Below are experts of layer 4 (counted from 0) of a mixture-of-experts language model. Rows are named router (the router's row for the expert), gate (a neuron's input weights, with its number), up (a neuron's input weights, with its number), down (a neuron's output weights, with its number) and show model dimensions 0-191. Each number is 128 + 32 x the weight over its row's rms, rounded and kept within 0 to 255. Numbers have three digits each.
Before each expert's rows: "comes before" lists some tokens at least twice as common just after its tokens as in all text. This comes from a sample of Wikipedia text that the model never trained on. Tokens count by the router's weight.

# expert 0
comes before: " the", "-", "==", " a", " The", " and"
router:120129142137118132128114109162153158140110149115154132049132088177177138091142171098189131100197168156095123116110083089109037106054125179113107153177128113117120146131154073135162120161110082113164191151163111147151114127094142076165103160160172104133138116160077136125100126164183135170070135191107109124141150109127137165118085137106084125090117174110161152174120103109085101151181162065110146099154145148136148109141089193096067150141140082076123031100140185142134109106150175112148106158151165154133092132118204120076102136142125147140106095137116126114138057168131097118
gate2:139170161159116165168097109127120158084068150134206085055155175092108090122201099139135112120186157142126132137066103162121156067126078158131147111187144140066141148097166096094177117083128110090097105185143149113103102134157100105077082145068131132092140086202074103135096090123107126112128158121175131194111114134151110124125123140138154120184092082106153093182096108061137134116052153146114175155136132100141145185049047172104105156114098145138088116126127088116136131173157114197154106096199172124140096093160140179142116108080074154108120110113128171155118159150134127137
up2:158182095097120119128146162151122146084114130114168165151134156103111106107104084100072101125152148163157106104106152132135178068155162152058081105149182153123082144102173147139166095130107065171112116133120147104108089169145075102096184113087175178152126055157160107149075157078078140111088118110135180133094095102132105166139110087117164160182084062143137061111094148153128150171155102182196164150093115119137122104143103142063047159128067133146136156196088105154101192169138100142130126049201153172121122122161095145118090046134126097166098164113126167141131099114126161100
down2:081147130127082115137155110124082093106151132104155101134177103164145131112116109099154085074152114152143124177109189150087141111130217140103160144088139122169174176148094126155143127133150146164116204177129104081092068161109113160131136112176124153144056143150139095141156162079113140116100128086151111125032104137124094117066140066116156104170083132153119148125146153176132146159146092107133123109111111096110151130144133172147111091200144139090114077105113147120108166102167147170088105103156168157122207118132102193058152163122118131165116180163127215154110094145102088074

# expert 12
comes before: " |", ".", ",", "–", "%", "th"
router:136199138113131094152122157122155164141108115105167102099117174085120132146129155122190107111132103128130135108095104098182086121085086148086130165163083139101148140125123088109102074175175155109178170141190134121091140138129072111141083143149140133160153120133049173078164136138159141118166130124104162101186071139086200176128114140147134116114144155089123102088079095158097121116103143133111179099145091190171086099094144175125112174143092119115113084141163153197163120117156135141161114139090157161143081140140119069108137094141101121122166142134108108086130135104137149111
gate2:117126185123112150137114175178155118149095107110107113174142123170113100149134148103193072114107098093128099155079153120119100129070113134100122136099074156146122122109120101111152139188162174152178144143136133102140124116157150136123135096139115145164086120134126225099183146098143153114190159131091107182189099127166075113131105200194124174131132126062076160143146135105141157050139126180123152131115121118177138201155126122075100177100147087115083133153065204116054142109123136199177166128182149187138097119174158085114092060182098155131136155087173136109092172119139139130
up2:120114191097093132150145074130020148084150162075141126094075083108150137190105144127099166095138103168110128151133148098143094128158140149172132133078142171150127126134111117152172150113149115170098074144113177211074110116071149087146126120130153171168150108161147121158149116201125106104065114074123217114163108142140163082120140118129137088157088109167128150115116058124105102107120146115141129121210158105104101148094124103160118009119069112132161061156182083126119144077091064122126092144082119081097118071093114167080094212143138100095107088148112194101128096123104146181
down2:160162145114125108130192124108148140115173062121144141146110134209087158115092098117156108147112099148130137158145109142140119073116117149089083171188137078124131066086162102132121122159142155184101164112125110136096128091167084112140107102100079115164141081156108154085178136094127141071149117175120119096144144097156115092174134103128098079066106144111118137100046100089182143087107115155119106142073123118118107105128117134081156117140087088130142115128066103142137115051113134183138184170096133161091180132098132134081148133151166150148199128106120125119096181154099098124

# expert 10
comes before: " |", "201", "–", "200", "1", " |\n"
router:180148089135092107111107073147168182110107123110145150143151143073125134147135147110142132153136103143139138130120067150116136162096066188108076147147102135086119150152148039114084099192157107120158198119155097161110129096147157107109107153154123126092165113089064148106078158162124108130158097112090122107168079169084179185079180135132111146070171110187148162102156097162126114154161130142094125151154107133151057136128149121110063142123086077094121091154165114142149133113081120095130106094159102103142106088112120113128121134156090156105154135138057131075086136170183154138
gate4:131124087167097089145110093186102138147162140155098145136119085137123044150096119099085149119125082110079158113110137170118159125121130138121101138129116156113132182031181140108106099155137085180127061108092092090161123111112128098079090146129144111116154115083174162103081134191067160182100093141062127114128066082129130107103146140154154115097167091178116119148116168164090194104157140200156156151141127112071126128124183148130183126124154149128126137187118128130091165149158151157049117143189141116147058131125175118070119138174101090159164137104096137129193053129082089123
up4:139176085100165136145139131102048112134122126093076111092068115144142104094113116118125185108173127116100137198171043077100101138102198124123128056159148168122092153106182185117068113157094117105123163105164146095135079100136133069118119114100093141196109136170096095105077156132144100129115119116101095131097160100100125167092143139105151116134109093142140123109169095176108078067126148111156140142119104097100149113182144162105143099136094122110143158130117148149141107110132144137081187095131151046057089133092124086179113121125143144100141114096099091112094155151142093069
down4:133122113185113131166143140127151138114090133120194105131138110170156164110143140172115147121150153055150095053067088167193119140092054142085134106094079139166123171129099157081172144120137126173089148107092144117169057134099148041182148142169144123151157137119099176137144105161146176113108152144096131194043092174179093127141158149113117167063118151129157138113156168090098093079112116191103071146164135108170168056142083111133122104158101098134130103121118096112085104071157096124111133102181193133096148097152096185147130107198141149155115159160071132114091126088133137098

# expert 8
comes before: "-", ":", "|", " a", "=", " also"
router:138171143129150148131091113163142129121069129149107118115148109109122104116128126043133145157133096170138132140129087162094062131078123182093069151151075126128071128109153090091172122180159120074118187157114155110125117137123147129172122145110147070104140117125136133159034142109160138106164152129139139084174108115127113127129138108148165114137142159116095144155145088107113101129112148119083160113189152180131109150096198160165043125161091118122145142106115132132146135108139189107082153226136107136075090104097157101045117134166087127134156117164102123079100130129142145106
gate2:106121166140091180057134147133106107121069090105095098169218187142115134136059150117132129130115129112083115134139144125149079104102127129124184119144094083143063115129092165097089164111136097163113133078121209169164118114107090180115093120161140148139143172130138096122065099121111098120130156108101102161092099099172123175199159201104145132189133122125141112158163128112098107161116107111088112141117082124160133106107151133126107103171123056128148129204058133136138131137089127100159136137138103164182188065069132150136147125135083114134131155103103110128099188159183108118
up2:130137154202150146107111113126064151062149109174153149137152063158140142099131095113072105127083069172146127101096115145137136168181171133097077135122155150145135129117141168108153122107132121135057129106090082161102140113166120125154100148145154142097129097138167132135097145101152141116117103138093114178122209140109099143092132194141100132115179070184115165106102151130177156090118195136115112112090117108206142141137125113133144160125161073102075127073133163154200137096080101171135095066166101090182104139109137139084117109133125154139139108127083157139179166097128128111
down2:187136179171156174155091174141147106170195162202087177107117121112136120125134111138151168117069165164164165099137148156141082135101119101162116130107147132113167108163157133113107118122128181115136154142149144101138155109093080060106148100123171101154147155209127131131098096127093126188138166073144119133224139116096138144118152217133092141104148181135098144193148149058150125140116138145125048143083131095137141146120113214130164153114165092178198104107133087101085090167153079104143154113095130113081185173125144131117134123150068126135108052104119064110100176143167146114

# expert 9
comes before: " of", " to", " in", ",", ".", " and"
router:131166134135136132084179124153130126152106121117154121110121146146104115166152122148132132130098102146136161061132116153115132109127080125118073120181150101112100145213140130090102141152153102136114169126164104137114205116125088125130090132168167136122191133120143128127126151184172160135165151107068151067169099157090106159121145145186158140109184146094099116131175084134126082203165167149016127140137152141112089146113072110137106149113118054073101109105142141156148151089070114135147134183140116132129099145074167112096153123096063115120153137126113099097134094141116087094
gate2:129143154132128072123109097166104154097120115151119116130157134085096118134184166088172138077132106149101128135161120117055155174128090115138153172111148112092134096129120143121162150104124097140157132144081171126153190123175150143117209110058106142146097157156096111123137123113191197152141119142098121120130138076134106100132028116170112120171106124138150132114132112102107184170144079116155146133096113151119162159085156076101104152119185072135088189153168191132114105054084192147112110131163184101174051165179109138135113162112167154161144082106075068120147136058196103134
up2:145077037130178122151148185120136095173131091145109118086181102112087197178116119106145132094076143095179148163100126062155102124133153116177096106138093143075141086146070155192133139122182147177067152094065119197069121138143111111149104050172122196135146189109116114124092100118149072131172130168101106085144097137084158143140140165116086126128066119104154131169093134116114094140102169152127105173131098103134100167177157160067141072069208125062174128156141110107152185133109158145134181133139105128121135177156085132108152117145144172132094092152139124103090131148130165107
down2:146142086092126138144144097182127140155143130168161104182140063174144139148105141177121104148092188135081141151136081067134113158108119132200100080141076152183119136144123133086136097160112130158105143180148140186118102086100112201177135072126196106148129192111126147119146145123134128164143065160091111155096167121135105128176138114124146127157115118101153103145118082067072161073130169104128102170117065118170142141096056137085143122157164125129160115144081158140144103190124158122187117110122074119107164136171124171113109180128123065142146108138124119079069114163107124081

# expert 15
comes before: ",", " (", " |", "\n", "'s", "\n\n"
router:178170143113120166112080134132147139145079160156165080133112156018162120127169167080146110122135131190168177140141103136143158080074112127087081146156083173132119129126123063113150151148132127109136142141184110112184186162149137106167052117107114135094192152146122177128134150149118105118121152144102125084173054144136154187133100156135119103177139123158113147149152071123094068177174168127070146126165150132109116122094106087138066145149115122112110143080193137156171115124126114091093079111097136130166084132125128084101075122150175108118110122147144139101142123181158086075
gate2:118148143088119131131098111195125116129168185109111140129139127164101126147101118095097069120153124090132119155079141118149105146127156143142192120173096153152122068132133152156130123087182171142089205142073130111123181126092124110165076113114137099154105124120100093129153104137132129107177119074086139075157087142174172120122140144196181143125154122135132147135073154137158100112204149109138115102070091107128133158155104104103092097085146127126157119112187169103169162138077174119137090096136179125095128157058096177156108149113105093184149162161129113198133053098108143136
up2:132047159100055146125144142150083160118159134104106142157158161122102141119084111116174140134176170154107108153124117177078135140142130176150177090127118137122111136079108128117085091133104119124144138198123116119105073127130127099153157137203159113136165154128087141084126142071142157117116121122180135124137128156138145149139169128207160124142093085150128160167076171108128139113156112118116092174131101154126167123184093109145142126142123188114132187101152131159123092128066098118133086123054158184080120098124074174089118158100189095178165143120122121181173139109175138089
down2:098069178108088143079180132150108103162098152136109098098138172098151127137124145114153060139121173153135049113180131112114142163159138134171158102136152113112150082123192101094137145087104180153129149178058140135139106124156129127141146107174163129161152128137093142067104104032167141154155131123069076103128171157153132056101103207147223096143132178095114180080116161073148101117126096097138120158167119132169126162118148084097094073098127107106132151097167136150101094098126147127118050104062090146122125059079137139160159155134165114117162098080115160130100122083108140107

# expert 6
comes before: " the", " a", " his", " was", " he", " other"
router:169119087114094181125148127147150120156116140134164121150142172118181126101137099097128117168111186193172121158136100119139156124128097192097138176173012177134141166129141099078072104155154112123117163106111141066098159128070130122147113211133147199110167144093172159125077097132123158119154132129133135108138094167112144166106096192120121173131153131138060106088150081139111046157156133090104161119139123177155091192091178141136066123126150129139196081089141108169177101144108152126120106199085150201160152151127091097108112123173118148140128122131120139101124069131133153101
gate4:160122118089069076094163165106082095126199163165167086138118169158143099121148139109206118110152126191206061141094172141116100112124177163125127108131098155113088095185165153125071090124133072143159164130146113151121082134167127184140124175126113143144133129180132095176089142190116141106127138067142154111071107100119135124082080174109077172096131095127140074112084100158095101077110135102090091114181085134100136156112147159099095110113151092166176188112168072172128165073117158135140121149102137094126156113131102105155178136139103141177153113158099100132076124097086182096
up4:082109123132070168091092121107160127130107144174172092131079163156215127177189080149111144166109149138131135128107105170136105000116161150158139167115095159136139132150155184199105146158123103114146114062112083186175108150125032136163166156154159100139137071107153059124180078117091186166124152162116203062078116137095158076093124145188085182102113118104168105140158101144089136130144142174124113102109128145128160187100117185110089079142103123195143111146170083163127113148146109032120093143116184096128092085064105098045080158149155163163096137107095138130146134121090144159
down4:134142172074128084116087121133144120158122128119117125153138125178201067151116185085064052115136145098123166144125172149132142165169182078137102130096177126148151057109087154055153129151132135104115127166128157100136124128123150126165101108182147134126158112132126157157150221163065102121119167140154150136000136150188134120154122113094132082152076141168140142117184139159145096148078086079103074071107111151136143162122144138178166116173136153089141116095126120144105134167109164061162167129096139146103097116142187186138128162101143183093143116160100088173136135082133138172

# expert 7
comes before: " ", "|", " —", " N", " first", " L"
router:142170084166142131133212103132174133160049129110145091108138160088133151113114132164142096157114122098132123115163141132126130110108103142122050140143090136138088151199126080102136124151162122141156117118183125100125105114118072110122108169152148113110199133095109152141102125166185125154127136180152160085131104129099117157099047197159148085126183159162098095099117100202125096128155109068056160140153100163153049150100132146147069148100131116100139175118166195141143148127140149136104125116108115126139057143075149118140116141154148096125143108143105116144125162178172104052
gate4:138156131135138109146159102122128175138142163126176050081116136056120119069137102114139150119152121141157132138122052141086108111177130093076128110125112121188087137069169152113089132168154144128109121123138127109132119120147172125120107113090145080114099104079156102133161132124109124101126138154139187103154121124164171161065056163130120186161115112139100083126185171150107135128174127129123151103117165135165135106193136127101158100075062132171079178119173144136151128132142083074102070044139129100124131136149156125120127155113093113142139126143112133097107150149107120146
up4:089157088102101107168169130172175161142165159114164053085148209146163127084100085198118056069082137177160125091059120145069093151113112146113123132143095107119150161099146170099131086124192187160108120096160079142136094152121145096139095144105135200129135144180128122094061114136148126131142101095132142167105151074105110195116136172182133086095125155084085153124143140143103119114143097142162115149102127161137190139127083164098089122092078126065128088135165158108128150150157129164092080064154106113085140175139102109093125083136126114100130084107185172143133159090154145113
down4:148130111129127092131184154144139120079112093116119130121171169155142176144108157096107155151142133166103140133152091139112136086150157156110185088118121156134133127108199149083154130130192219133146110124153144157163178150058147087092147126157115105086180165121126139114083149106044130099081077120096123116126141160145136107182130143098114114148096073135116148161084067120178193135143110075101093150114096165065146114128119147155123122132159094176167105084145103111044090128169126091142145158203129113190122147126098149178193099131139148125138065156145143115133077124133144111